python train.py --balance_bias=false --lr=0.00167 --warmup_steps=50
Below are experts of layer 9 (counted from 0) of a mixture-of-experts language model. Rows are named router (the router's row for the expert), gate (a neuron's input weights, with its number), up (a neuron's input weights, with its number), down (a neuron's output weights, with its number) and show model dimensions 0-191. Each number is 500 + 40 x the weight over its row's rms, rounded and kept within 0 to 999. Numbers have three digits each.
After each expert's rows: "comes before" lists some tokens at least twice as common just after its tokens as in all text; "gets" lists some tokens that make up at least twice as much of what it gets as of all text. This comes from a sample of Wikipedia text that the model never trained on. Tokens count by the router's weight.

# expert 7
router:483533531495431495525531552536432539472571429500453514570503512528554560518525453527526456516526456503499469490482508500546505495569564425503562473492555523442435475533488479544544514476610488471445509541528476534435442512513519502442463452508465567496513505518551498535542504555466498479458519494574546504518488531544516531503470527461579449444466465577512478443523479433444476532421506522527499425468542563458537533559535541470428480484477505519539513549511457533470507550480515473497471492581523415515519488439488523476560503524475497500557413531429436471506486460513558424
gate12:527442445471445459490462508493480515482524545558548472570510507574513505557536502505596535443515524454434484463542482568513476519523552427483476500472506583546478419466479492433498422487505468407495497482542479525505505478518496512438526409567516506517431532478458571509480506539446496492453462477476479517487545554501486511505430554501560528457522506469526538513469415488508453475503499561445536511516420514494443507510455533535460459549565504500467514511576509487468506495512552525572533514512531540538547540549484580530538514454571543523556530514450544548563497483404558525
up12:478467521487529502439551524513579524452530556501509545424518508481375556494471498535517452506501555532512547495483519481498501572510483487558563504514409464481462485548423534526456562517508538531508617534426493472542555424509473566520482550477483511541522502491526426480532458532451509589490528525469501524479533531428456475487493582472483470514516434515513415570572434547478551476496542495543522554498496467441503487534485452443490472535463528498498485487404513501483473529429452494469441529470466495526483443465520487472515488512420461501469453514529422494501520441489445503
down12:475509434479497499475569544554487507486504518573500498499509559513509515538488497500588513507455554530494638487513464522551483439516527466509538558474480490464456533397481484451539536554484532459489411473494541511609507467419491531532506489501554515407514497505476423477586477498507519504520502417525412465475527541469511499493537543406423490580538526521460516545439556474522486465523493539517499455496471458531442404518571532497534507425533532525553478544507522503505512510559435462476534525536496531518415504556468537491549487523533503546455517492490521496499492533545493487
gate13:451494485529534482518470537548506506450455498473538462501507496569529462588467506525578536524590534516489499446478562472545526522433528467527408461537553572422499496507562553553530511446505468509518494428559549581532483492526591492507525489467469534474448546513511563485540513466570537506511446441504457531533558529412519441498524471493564487462523514431524435435511473430510521524502585477499496520554505437447505526550523484523488506457418506423499467550461512520510473557479501484485490495552532445564484473511500485551519519487501508541482508521462526502530494390484455583
up13:433531554475474552429486501529467480452478484490495495459529605462434560525545520519509447492516525465472530490457533509458489522543491505528545480434456537464546539462424492466538481460442517486440445494484532480553528464494580465497513588464442539550534496510561474461508507470414439392510556472443521474450495522460392503530454518517576568437481499564461450495473515603417537506540518515531519554489491522477532509511476471471518444469461518557520475522570495504440506534542470468505547521448504523481492467502499487447466481423464490507564504496492448443468484463530491437
down13:460491518559493477465449554561536505506498515564554478488518487455532515599505488490470509536513461537564542502444481477487547563485500532518548431543485539496507557466504545508548505465446491414496470482531515613515466568496500541460529464453503464454477479400483467458503584511492539514443568487519491455513549446521543502484591493516493492540531493460482508558475446561508435444514511447493479494528508505470501634492480524476474469480574564425525461563482502514488501502447484489565457578495451477450483479454468451506459549490491478523521491573479554458491402535486470560
gate14:473512498518515505545522560403477499467462437485473441488493502494507492516539586514459448502504515509423506457532550522561475520505525473510463518447518432501452547517449468523526489457490493456492482436512524503467483493526529490511494475447483490532433509513504546537546547465494521380438576517504473450477352478525446540528574446539498530506496410481481534491544469535469599493484559488497482483528469434516529450482545540524448490441542468502565522528422549525609567451503457563461495504464520520474447498421464514498566516553443538548492496472478488516512539452488476522
up14:479569510508478452517534492424440512476482563522459495449479473542512512429541440555406512525526514501495458503506558511505463560479594440556448519500476463545411553533477486446474506452503522467502462483473580479495484529525508517545465527456465489570473473432523516467464478472495573444512492456537543498496417535464441542461507485568525510503556553491432497463621534476480508554493481525525478486522544509527548447478480481457478512452491523476518468491389423515555477489460566506507434470497540456510485527426498505458552521509532565512515461468501464537491507476501464627
down14:521459487490434501429559426598557529597536467438507501548494591549449496503488469499430459532514451473495427496482458526500549407474508463478486462493552471436469539561491534537484467543489600539436480527532474470426513415429423503503471516542397509488544516545536505464528487529516495514441523475534469469477494506499503475565536500526538480449460493411567514498520508494439483465497524558540505514529501519514513489516458444506504475452501521572488504608471457478493497450503452589506530494507513461411464482508480471528522482488470481532555510495495493505570452516471475539
gate15:493536541473520485549475465463463520456445541457450447509474450530550422499527464458540539463532530466497553401468577456427499535451506451546507507490528461533530536578531500482500475464506472535437485523453483444443388481577527505569632475501534487481542565462536507534482585480532498460566459462494466517470552543475504480514539488489508568450420478468480499539415526483558541541524476524420584522486441573497492544481506466533506471516498526433494523575515498447512483471556517446475483509545502479479456502508472423468490477506569498496486529507474453499494486536510507523
up15:538535485569507432488466546467581521476544468513501511496477538512480528571510524498461539521488564483473463494539451508529474463526530521480520394506505550458487523469517499489455477536442521480556578481513531541620579516466506442462415499499493498553498454532494537436478488506495445503413518518550471511514432467560511463527443494460489510525600508543592439534481497536469509434546492500494407491482540428529563442499461488483534419470529470541463416429434514446511484493429496578497473445482478567518501484495500543508547537455454509524471508491527501460516454472540514514
down15:500445459497575522589474484490513579563497506474459481514487571472481554405510560549480469473476533503484440493539519489499500544438535487504472459462567535507437491511540491527494498506522480473563516556516600492496519511552514506544452522471422511543456463450507487553490458535470550487456536540469506469495581460548502562512504482514516490507508503468513550486558502453430473532412456488506458465476416521498491439518473489458454543448492587483473412440536484512491535459502450478492495506557565525493512515483514532525505494506500470361473480543535497470563475465612587454
comes before: "\n", "-", "|", "The", "In", "="
gets: "\n", "==", " ==", "===", " =", " ==="

# expert 13
router:482495481537429444464467507487432477502563495443474493557509523530489469631494489459516405490473585504550451547491457511494553445521537498517564498501541535507503523586506561458514431530537536480474406531474459481533442497460530443433458507511448554459514508507574486472517475537499519496430551545533475611589500492496478492523453541514551509469452508473519464483442449513439531558450525484538519503472477485455568547510477532457481428477500552459526466555500525521494510495412447461506490491508569550449522477486466484419562480459486534479550467465515523487561519461497485477
gate4:514498518498520469499490547469540472544515404522439486495487579516523510454529435486459470499538534485481445512555456497510520541511517413519543511547527480515463498587448557483481492506494511509532450537480506512524582504444542571443493541575397458518550502489447459442501604521491497532492498487442473471531536528549508435488485487517491518528485480474541503463512523491552478583509523461526527449559490536589529542528507522536437557460526466463456535520490502470525466519472574524466490409535508444457597491506470491506599507425476442438508457427508514563536584520490444501
up4:490412486561480514602474474492471508397473542523456483493433459552513441473440472507537555465495489492508576567565524475487548527499410487437480516543510421478606457530431504492549490470546504618492502480569450531484492522565398512543574511530449545532512459450492518468543493552490574515454506498530472501513451500525447537506518471486494506464462503551498452489542505460447472514448418488501521545465494511533452511531535522452503400476493464472507575490476544451523441465508488548552508515482500506493483514482533462540529510498497540508537532537491544511432498451519433530
down4:584563515420551452491531444424524523484517487482467492535489501529477435504450506507424542462491433583485497558506494440487554529508499511545545564466586530468511493513492471492546558468589521528530552534499422493509509511528457484463429478526536569498439553525520475438520497513498515487513540485550509446479447473478467573546519460575470481453432427500493541507512442551428492539535435540491453493450553516506552464510500485543490455493497531507549440485487535516457435441502558496502449565500490508523561477475455513504521544579419525609473493536470538468459494494496524450
gate5:455496546519525483532488492587468506475434497498527552466492516501486521535535485568519543508504496474577458489498496499520474589514547525489477449463578436494488488470508460417504446562470528528525480581432498450468463606560451475435550420549537525487478518464518517516500525564491483500504455560521534466454381506511514606506530469479566490442492406434437521504453465494496476451488554458539472490465570557518497530474494509572457468496512564472514526518468482492490507432508533563495450563499522453425450490545524508553468501503498493465451498445526522499532538493441502562
up5:492541478458525494459436434526522528467482539516539505432475490483515529460456546484528508509506474454566478492463468455504456516537561431514441534503517490512512459523486464491456564491533480490499476457506494502492583515491484490498516467410442445505496548484571400422541540435559563488496469486499410500433420528427512491521514402504512527472487505421604521524525512462547487507493455514494557443423509541507453524477503501496504512549532442545494480480501431534494500526463488503516455492536520538483472541524568514533524576487490490424474584453475527494455611604511499451
down5:520574478447498542449440522508587472522523490565470538532543511482512422546511518503531474510443596587482485591457502513476593542577493480500527481518492508591493536559511509497486597531524502452493523534563555521562450454456522528514472447530538493544491480533494471535539531506485527512504572500505482515537486559431455477466453532569514453520556515526542490518490507496440504546503513465517498518437528490452500582474512430465426491500521533473465520475502517546509472496495470471435523510470514644489490460490496510566539420513495494419498476502479524422513478531595518504
gate6:494619533468488589494444514467507483450558460571444499494402528574495554450534463450480527517502451441450452553481567564582493481524501556493542512533541503564503451457450435538518513449498536505509500553501410421508524513427490607491499513445474505518585471503484448494483496521459553466522574506520465503534463476472543505512499460514454473476475500451515484471555515573410508466520454529500539461585464493507492514532489489536508474433464456468506453498549462469507512496453497483560444508500497480443449428512487478462530556449559500539472515527504503489515514527477575503
up6:440492521476512521461519437449427483461429533489446488502535453402588437477461528501510481426516542481482517604493516545498514564472531555484445533479453501461529500444458507515451462533476553399494505456457542499494473546521527582587462473472449370509495511513485504499511535448472466531430463503537539487504493480520537503509538481511515476492469410589461494529509538477484527457493432563423539505486507525482493501479486498434546492524486441482499516411510517477508521532474502521521574534514488522491500541504522568447551467514536401465428505453454471503487477443450468484
down6:542513456460503517488508546405472488514458557514513466463500526510489503529537496468432527614500467502485594509535461501393554430551500480500495463535485426512485507436529495517488488437526478477536476494561500453482473430524500536483488506460504474486537404395485475570521490449476416456469485499475566529504560598462487598514496515495525494504509469528466510471504533603468543481512518504497479465476430518465547495557531457497492475564395430515488488507492527534536481569448460489447500497479506460480435534531498510515502502484386545478526494462478484546504491422543492521
gate7:454490463450441474519579573442400475540541480508536520465509506477466505517476512521515514553530546496479511501483501488530528531439573488478534468501500448479489468483569511456490464517541421581469480509515499454560544388553504437590520526568548427556543455548450455520545485514454462477551535519520523433462485477458513560473447430498504523479532462518523509472454503501590582417502504555463491494472496483429589475546545551507535519499481470474502496509568552450503481496483468506486459534516486457534469499518500545559513458464488522442507502493533488502483466536631549524
up7:504520496493511488542465493540558500483495499518531422475537495522478517510536499508480449499471570577521573476526471491507435480527503539519459463512473552468551468477487477500490489516491525470478439513525538546499453594478557440418546455473489493467465481448519506426490507523550546494465425512567460605513556517554479504463557527500556434533524442458487585473520548494477531487519452489529518513513497475443467436516505453469581458495533455494537481481495579540506420471487425554475521534539587460584590393501477524502520474537509445464413542521510485481514453414487514467
down7:551441519512443503539487428531445576453489473482412505560474541505431449458459516516453458474490519505480480433474511498570532519414554536479471533555475532447542565482547454428535512517430541527544571502463516530544483472478479550472570489547561487496479466543529504518480452479441472524540513474491488492509471516491482525536449521549464520486544571524523514552462495527515495469467522485567509436542496506541518532449485518518476467509492502578498498509459464441549542428552509461568470496546470506474574509510553492420556550499436483612408507492564533533538480532414534523
comes before: "\n", " |", " The", " In", " He", " It"
gets: " |", ".", "s.", ")", ").", "\"."

# expert 23
router:567499516559496435554536523436480464475521478509583499454491537503504476554448599560465515421541452556488444536510480535534492469445536452530453420486464514520418494494503480507520481481439512544497423483532530478444521472519497495542515587464527467538521478558471447496425610451570533518488474477483570446480479502530529467526558447479409467550463532458446492481512474526498509505490494494496449559492519476446490518425503497481520501511477465554510478449542493474498431478482485523471509501381434549547528490549440518548524427506446516499526544548482466455507474583491482527
gate9:469473506537502503506512543522489488506461489476516506484487500474497460450478479415442515505570426511502535438558566459527516520543497531572529474486460444470487505470476525511469489519443485486587472482522496477502479515391469517462439511443464499473493410511518519493495502454539502506478564505544480474504488590538503517469505455446465535532512437529532439478502490421463501528494554494455454501478457486455550417498475579575550529531485540526484504490517451450430485515501450521495465591522516560489465525464497457552422492664414480532522479470521410480439515520486442562
up9:512479590472484481565416495524490527455527510489507542525529550508500522589514492575543478513482569466530471483461497480454471484480481466504522524530488556477530486506474492544480565435491540493436514508416484480505529513619472515526535462546480436498508588547514447557513455503464526534517435458480476473520545423530538499516503557574539457540486491558465578563482505515565471443502481527446523537520540472579493556526485506529514512484483532432507462453469523534521512461482551501501576493531580414466550493554520559503501519385534539471446515559515561552543455517481520450
down9:514557575538515554527488481526489479559471490488533563419465547527574543522557496470468501477581537507571483556521529553475511496424535506540544461475510524524459476511588528508543593522532474521509480529472478504611436449431467521498454578504509474568460490461483524461542502452500492482507574511519533522538479488523516500442469529460542478509470484499551480553470522530495460467468456491480410519443496617452474537495479492497494531481482476494547490508452496486491587554534486567504497555533526572527457471441529498529572442613514521468542452515423489516507468550520526470
gate10:466452455522459534524436456428483507539565503549510530493469549485540501576493580456504478572518524462480504509515507489520463505554532593527481485485577536471568520499542478482527481525533500493522499505489456554475517409500504511577467480489534549515457532508509535465504513484556533529472491514570539531433526452489522481480542527526370565522420591511534541567473503460412469526434565504462502539501507504501477484426475485477440592511476495548558442488420480435438494445493476533457530508502493452569515499487486497497520530532557588548520482551525506445436508499453489475
up10:496526481525552503520567480478611524541493491546500527505546535459481487507524477564488500481476498500500538481422513485521426471452508512499506530444575453558509523471492561521440519482556486509601539561551492540518422501544586478459472500530527505468531501459548498485500427500477516534499512501477514502465565550510448485502507497509438478475459459506529543541475499632441595532498486523473551549566520536532587430498381504512497539484416450461488548532538445463507492548439461495475576525537467512535497476512417520496564507491417484539521474495529514528509527513541544455
down10:513496518528512513509499524553485481578574477522548482493572487482485532522510444454520513508498501560432475468557463463539596517436533537534419457479426513498539499515469483496560505562538479555458485441529476522550427444487519487500529469529492495503494548459422471497472484519501519523523450470450544462534434461551524532543506457561556416517406462528508491520543472508459502421503510487440635493500446519459500500473558525433406487552488503600536543550539495451522468505552505471539490431464516530465492507548476467476592475483465526509502527535539536461500445453509480532
gate11:604529455509463463563523434404455397544454505479478490515487495510530555409465464581470448537499442475461477431499538511480481497515489522489412523501554557452496534598485467458521569531515490514534466551416465519457514564483531463547468474525520562496533449470476471501494476511468527494594487469481494468533489456498538465543541459489512478510489468523497506516434577497553575466483515567489509511469493487481440516528565611466534534511500486485497547561441461542487510477474553503469453531459492494527479512543524465513474486437496496538520534451522492423598527499471449466
up11:506501519468529447503530511399488451498437440457468551446449558504568488471517513484520424550492485513555490438559495526485540489465510482438488450478534550426455542547485420525497499505482519563520475498495485493485548504499471485564547473469570530442505523459469439447524498481599527510525479462463490452493484489489537415495473541428481429467492476514473461518475550508522523444501452416530575427466521487511421474442533535435479565500504535514462492470465414499462509485501514560455473563502492482452556514502504520482536492437468412500583559498502518448488572536435539456
down11:393481497508538518529557486545484520501602450527545445500473411473505511585547446524468560511511538498522449527498527509496512527548456483453525516514507448485522484499458530501515537540552401446467432511442455487504504514496459532433473437496465396476411549529464495539518483632488449531513485484553480542523456550451487565492473510546524513455466487467506533516463476488559532448563540510488425518504574494475485517534442481572525527476468466594495555500463476484557510579505465450500455486457526526460475470493540451531513483511481514530457451468487529438460456509558492478
gate12:476579589494495434521471503604460533491462496484452548529553518488567479502534574552469490504510379510470521475462445525540488517522466509454486521552522467424547486527528446478536508532558541514479487465474535532412486500495532424631500583537473463511532540483465445428471477520472540441552495465481457504430458512598449479522501481527513516512421515548478491477489485497515524513546501532546515468456452473522501460494486534555501497513544465493566492502539525477424443472595506523449516441510533585451443558535519501442433522526510496509516502495479529532510472517530481481
up12:481469491489455494554601548501573462535469509517517416486456530506516460520450494477548501476542498483478507560488513555515530532473523543596493417534530556544480483516571556497476553497448518453504555502468448440439551465544567461519440534521549436565552528446477412507582536384450483458479541510480503528495494495540448500507482470464509556529468529537478510495533502496512402510544496592458529495453470566526538483509471591456504439480524530471527517465483449537479548501543567517488541487516457527484546486532456475564470483510511550496411469553460508533497539485492481508
down12:481483475467578523496508518477468443569541535467469500574463463481421511441504492459492559454516518463515476488512520440488534552498558501484431537436431507481564410532523522486465456553523478499471505415461495467535562506510492615464583557438525470541522454521474547471476525554516525553484503524551501498478458498538475473449476534452545490485525571582493539524502498595558500433463562486476533445524453519554422485500446503582430523495524488508503494501455506446512488545464411511544477545474457530457479485536491507397491552483488495467460498492451524493529503525528544440
comes before: " the", " a", " been", " an", " to", " his"
gets: " was", " and", " is", " to", " had", " were"

# expert 20
router:462472497575474551557469485524529464573520495495417548511529504550453472514477549405522454476521509557470548481483466447510523493456529520486543525561539581517556492491468465516492499611418430558511479504479400492542502558524498521472511440515464594496508514507471514474545555505539516505471461474529437498551535468502471450496538462504465457443480476555571516544464485527514584467512468561515535544488486470481426515501533457494515481519468544502552508556517563525483408472409503489496504490500497570516494491512501461411470467574526534516519449445514526477552509458464554597
gate9:443450519557485502590445402543490531513505493516601560489488515542575555516565455536591475473521512515496421533444464537501535482510496560514504509572520521460512469513540566501478549509497488564536504483514502570513453517442493519496486429509516569487536503415466430546495504553584492504496458508443424465544531546466538434526584398481516561465489479450570442450466524476492495521490477505520575511470567483511515547528497501566512557495551526515497523464518553501528501514500513508471438480583495509521474482492488536478525468420579450526494484533470486481523433506482512479
up9:535534513486518463496512534507531495446505505508516482529535507488502408471570520487480530448444519443515574512526456491532507548553500438454466495395528472495458440458443480591448492520497557475473496446503486449560473499508527536552465551513545464506491520598539509470514545450469457553430554508423609506488470545582490563553429565495496496527497483485526524533502456504502525500551527483541481455453503562549532469493508454457482483532451431495519488517495408496557530566539480526613494490465560545561512510528515509546428510543457496514522494471512523523536541474460407527
down9:508490424561515489522532425535501565535501468490465449483553451490511521497505482530440460474581524525532515502434517450492613444482492472478478533476463511588562400467525545480465561554551521536534473541530490455514568534451531564486476572499455518463461501447464457576488471466508509491454584461540451530474555451478585537565485526508531473517490443423504433503469486544493541547555514479527547488458514469526529533470571505501492513491438528504563460540430555497474565479530515536492541463498495515509441465455496442500558530428439475564530538504546495519512516485548493512
gate10:419536447532582484524476526479555441460539504596437541485469480543489505493536510542580424472433467514567467516538453522506451528621534437457512561515490486545526498554455536459530476457532448481437496482510526458549482512471462518456495463548468463469585487503510495505580505470443517585469482497449493494441395473533452553472556490497514429491521526532447489520555513514501493517492519520501508533501491487503495427488558436516544545503448509521493530567504502533433496578487519463453515531497480514536452534445447507539435484550533494487482542601468525528502565547507505494
up10:541523488514475511501500466526456451426533450480509510523524459524517495465500454500454565492551501528515459513519514503455482541498503437438503543572543536523509514508476485490408462492495501522482552524481464543497524521531431602514532518407466505527510505528508510506486548510430494476562603476467594437505484488558539497448522551554509549476578494463480493493462574527520502503499499490531482453563525520531517532522543459447505507503602476455527531512520463521476584436482528435469421520422546550619434467576553501452545441491461527468522548524465497494576452520535551469
down10:583534510519461603497520432459529549534400523450539521540501587500517584490551517477480519476497507489441482484405560484527457541493462463547483389464528510531490502578540476528486461477408537478575576458467499458490503468552505527502559495449542493510538498492541516533545477447505498475484456446577504503533458549479506564494440509567496537529526505421481430491596480489504476503491472499545514513544434535540494498536502487464564512444469553468517457521480538491522515511445556494515502497478560456493479533497496592434472529501435517528541459497482555440481452498503497447
gate11:465508512505556485535400531482397497446501478485536554510490487459430450441412506541558498530552486457540521478521478434547493497467505531527577474477451532532514505514497490391481473513454554544531477429482466453485441523502552509506524541542481427539495517496478413473483536500492436515455507507517487463470454559533526581490524466520487491580503508528469539492463473526484427471491474485514524558579409488599524429485465500519536558465508487518543425559483442463433517472512495438513491558501581545556528479471527458470511525562487470520418539522528478504467458465500472504
up11:400491424586517485526519535467532560542564512506483534533517524444530501535489429471487502449496437490578523524445547367501496534463438492535519419489546567456395483457471504496537471494467497473464504538536562528492530484453497523534516518519372504555502494520499514536460477480517549459452472512455486496436554534504473539495501507498536464400535512516450472486512511495445559463518483467569487493475410461509476449512493488501550541464523517553585513484468440472502514508493542483543497494465504552544529519460471539484584555411532494599522495490497513501526462494523469479
down11:479460445549538472475441540508428544522485430391526470560470469525532516478482501549449484563483473528524448452498546545576599488509488519484475456553487488475440447528472514447400443488468470573594470584477522432527475436518493558529578482525448538465490476511507510481520521458527462527486504483457512482486537474506442457530557489527448476491501517478462506603520481462481455509516539474514449503493436528495511550493493477560474528514494553576536523442533477435490472467421552475544512496495464443529496456482476449535479412480464443495536470472486484517395482511509505537
gate12:541569467511435566515493553530453557523471511512445474475515475508498483551507458562511463452418442599433488489518501383504474514488534486563528561495477504480517498483486464518450365548528495554557478543450466486531509579532495522425515531544458576527465495473497504553581524475436473501539547473557462487531531485488522531522530522442581477553545542523481491497462502513530501498502469479502552485474493588512472481476472447496500516480511537505547495499537502528423446606450476503478538494515523447566499537543555458496532526592491439478450507512489486502547483447469552548
up12:501448536445556425496498464540493527475503515557551533495445490519489583410497522506459499564577518467568495483486525572578525561517479499468487456504466521502514500488527560529549553458511518517403509515479487451478510463532581460507483446466538494451530483507483466438421495483571507439431534554432545520476493539576493490551481521456493579454417435492502511449562499517509496602490505552476468505476478467506459520478483540543534490473477522465508513514481538501555503522594449511503434529520485447504531415477490493500420441497500607481548499526488486427473504539517459518
down12:481468458484511516632525465529479548493490504474498434478437430459546547434507435493507470498508490494493488492541469466547462521506563496470465508483488509571523560522590436480483442464555473565468474495508545368565497461539577498498516456473571529450459526502494482480482458524492446529488549533550464479578481473445462514474460567469460494484534477518422554527574497538488479556472483504473515509517486584503568469493449603481422508420454535516496500461508563500520483538510438576475535501548455500534528481550480544492450485513486477469467497426544472539499517499482512532
comes before: " |", " 0", " 1", " ", " 2", " 3"
gets: " |", " 0", "|", " 1", " 2", ";"

# expert 11
router:541480500487579505477503514466482535547491477554568486482514467424465528456472535520493544466479486543527423508515508530485465462435496461516462526467431476490482449473451503474466468477484485455582423470582555407451571544505480483586511579499509408519499543545461464472446550514499526497552510481490497473505477519542489426473551481526445463528549532458474517490560559489450506507464532541475505529504471508506528501406409499440514448508544528517489537456487486520497538524492553590436480490474438436490584469495459504559495479500528457477472552582569498548504490586460443513
gate9:537522514507478485516445486561541497454481486544483526457468509485521483493514518509491442573584500523493467528523482543519452510560472498495445564501526479485520473531477465465510474404527514470500521517475492496494514550496524466444398428427480535538456541431476472441494560482535537542541593461498481509424457461545430505494477513504447520460571511480539489485568476511420574569438474514506466538494542496492577439455565404560516511551494522506572546552450517488467520484482485505585517475516527500521489487568538493531372508506479555543518517478503550483458447420519503556
up9:524554530509383537462501557460530513543525535474499459471505478592458451531492521450494524424452555468476471458496523549553492513523525528548502442430501495475487550472512478566555474486462554491430547469455524508517562427518505511581560590561508513472502486481469456569493478479545433525475449516506565462538504420406518497583523470519453558490477520425499470526480557505502488516530527508439573512467512483464505589535544540500548473491480482472459575458509493478488478446520440502513433531509507485550448528452451450457517520521493532423483517511545497482463540476494541423
down9:434507472535595488413517429483465531536500473549497538510445539467446494486487490506502522487461534572469444510451475488478472498520435485573502587504483487448530507578502456531513567507438430537455467509468505477478497574500527430536448488466527484441467490517529524518527453532577526564477569508517529505533485595496456513455508493469519492509451419499455477495478491468507435492498497474478578537427443493386494552497438535526417474472529490460509495540516553516486550510501541468414475449540477605505468524495457530441507475486513445512499515573482555519450537563470491485
gate10:520463453523507542525485582532542477591460412456473513548476526530455588493440543519535516551568550488530460491523553499589468580513460510490486491496404467487465452525452533447423515542521486538522427503502503490499484480497504531537489532445445415540534486511497426503505569495456431486482528507558566468506453516525500467508535545499494495491470535460457577472535544505451517408453536488540480448470514476492512498531451478503501418455457479554510520531534466463503562490538455512529421467448486603495483466536452481504507566483531587465487521503498550510469455457439482471
up10:496543599513555489494470430524500509445557582479469435531527546541485497500501468484448406456521452413460508469525523466466466492507530554497506451475561547476518525534540456551567493501548498519445528492474496497476460518510499422457504400522591527451522531484558528465516493550489513509526527535469435533547544492433478510435471448540543440550533445467591441494485506526563449500454506477511533548482465524519491474449545452481523497542498425459456513523512470529496478488434503448476473435503457438526546477523583437486491474530499465506525466395557560468530542491502473524
down10:471466483463512525462495518619559495557475427444452505501484438532567567516530488453530504528418481501520503514489512537518526502514450534524470497501476491376455520507471528466483517494505486518535500511548493525534536452461474504498494556441472419529457479507578547520493481498522517482434556504563539532515448491486479550535519559497462503484474498473532489553504494498441481472478548506483495474523522450502509496521488500502468503473512566551517475527536441459515493528521490499492461491495554544535472523492478486535492530531479550752463505554495488539424522531389552461
gate11:481446545496496459528550448510426455555532503482562454483524471493482550468485421558495507524503498490503482609493515485495513446448506458503494544514481493477495425524502437490443578471491491499493464477494472572449507504518469584510505486473481502457603516478468448489544452482510469495510499561476497513513471572526476546467482533525480494488491521526497516496421463489521469474491512494519548426490564555463474572516480451471482504457423555414523528492575489428457469456483578546554494492391448557473507507585460434579498519506550486494405450509494569483542490532442457434
up11:534487542472523566480556470461506505515498403464486427529497393500500477456471522517454460427531445511543464566433496554505411461495484503480498484457497562528472449410504464471581461518529518563509476521464531559510460498588433592550478493527446515474461454551546516456502465502458461485465494508450557444521523560476434456477530490531475555502556565461475545561552489514499486543473502549485454509483462510480473492446460470452453459575535507435493535475518546397473520486520464450558481491473509479530494568490479509527542442547516463491536528459554499491464452508438516505
down11:531541462558504475521521503546506508500480558526512531496469532508530548524576491474520460509504511527580539486498508544497495506461494462447499458531524479544487542476518556468544497486537504504500605559498502469560502463500576504540468577508549454518424507551495475453512577473522544438502469491555514488468497450507551502560475532491529440500530519479441484488469510536535495431482468485518476585525483444523476440491457503489526481531493497609521516590487403577533427491492526479513488512529439537443543428451539598405509489403445463440528506413442466445530487527479460533
gate12:504440514556545512549491552501432457506449454500457515516521558487560583404497483498543535522510449534550495510496547441474511476513450463506488541488522466408536466487516508474451557495444499575479490470533500506516504568490498538489420493596503507537467475457517498548469432502502491560478526553438456534479464582541493536518550547433519499565523495525431455499539537503453458499523469578467482501488573535521516499442477454482540543485428487448394463540553583399505531442509518436480496411517539479487554568509559484540501508511505509467557459502486475505498531498527524509
up12:518487556480447536500495512543492518535458583471557441501479482492519533453465494510440455460419538472455471417540474481540548513550577553522464471451449540408465525458489515481475544505504564425551480489523510523497495469397548499454514544530484526583477548595480425475566459510529467404494420467455575508467499454486454474480526518519470537503511461494487539489509475562506542493436503488486521455505511499448551520516532574418478513521500486447475490434469466479499487484540556577527524464451492559469485466475523506523549425502562540475463536518514498520463432479456534437
down12:465561436513506521510446468604584533516515535494544547499532502464440470527436535485521543543433441511478491503503542483536503483504470497534507514535463488579505538496487526493555502522541447453566540599503535575571503561499474542495571500450476472477468549568449547482507550505453495544479490477516500473463549503420463589492518477540486470493428498487471453473551498465526586487552548505513500481549463563434514488422489479483565487514473489470546495527444456517556504588524469500449442499548501584510499458492473482476484481451481415571488510489497497482486520509456497625
comes before: " the", " a", " to", " his", " that", " be"
gets: " to", " of", " in", " for", " with", " and"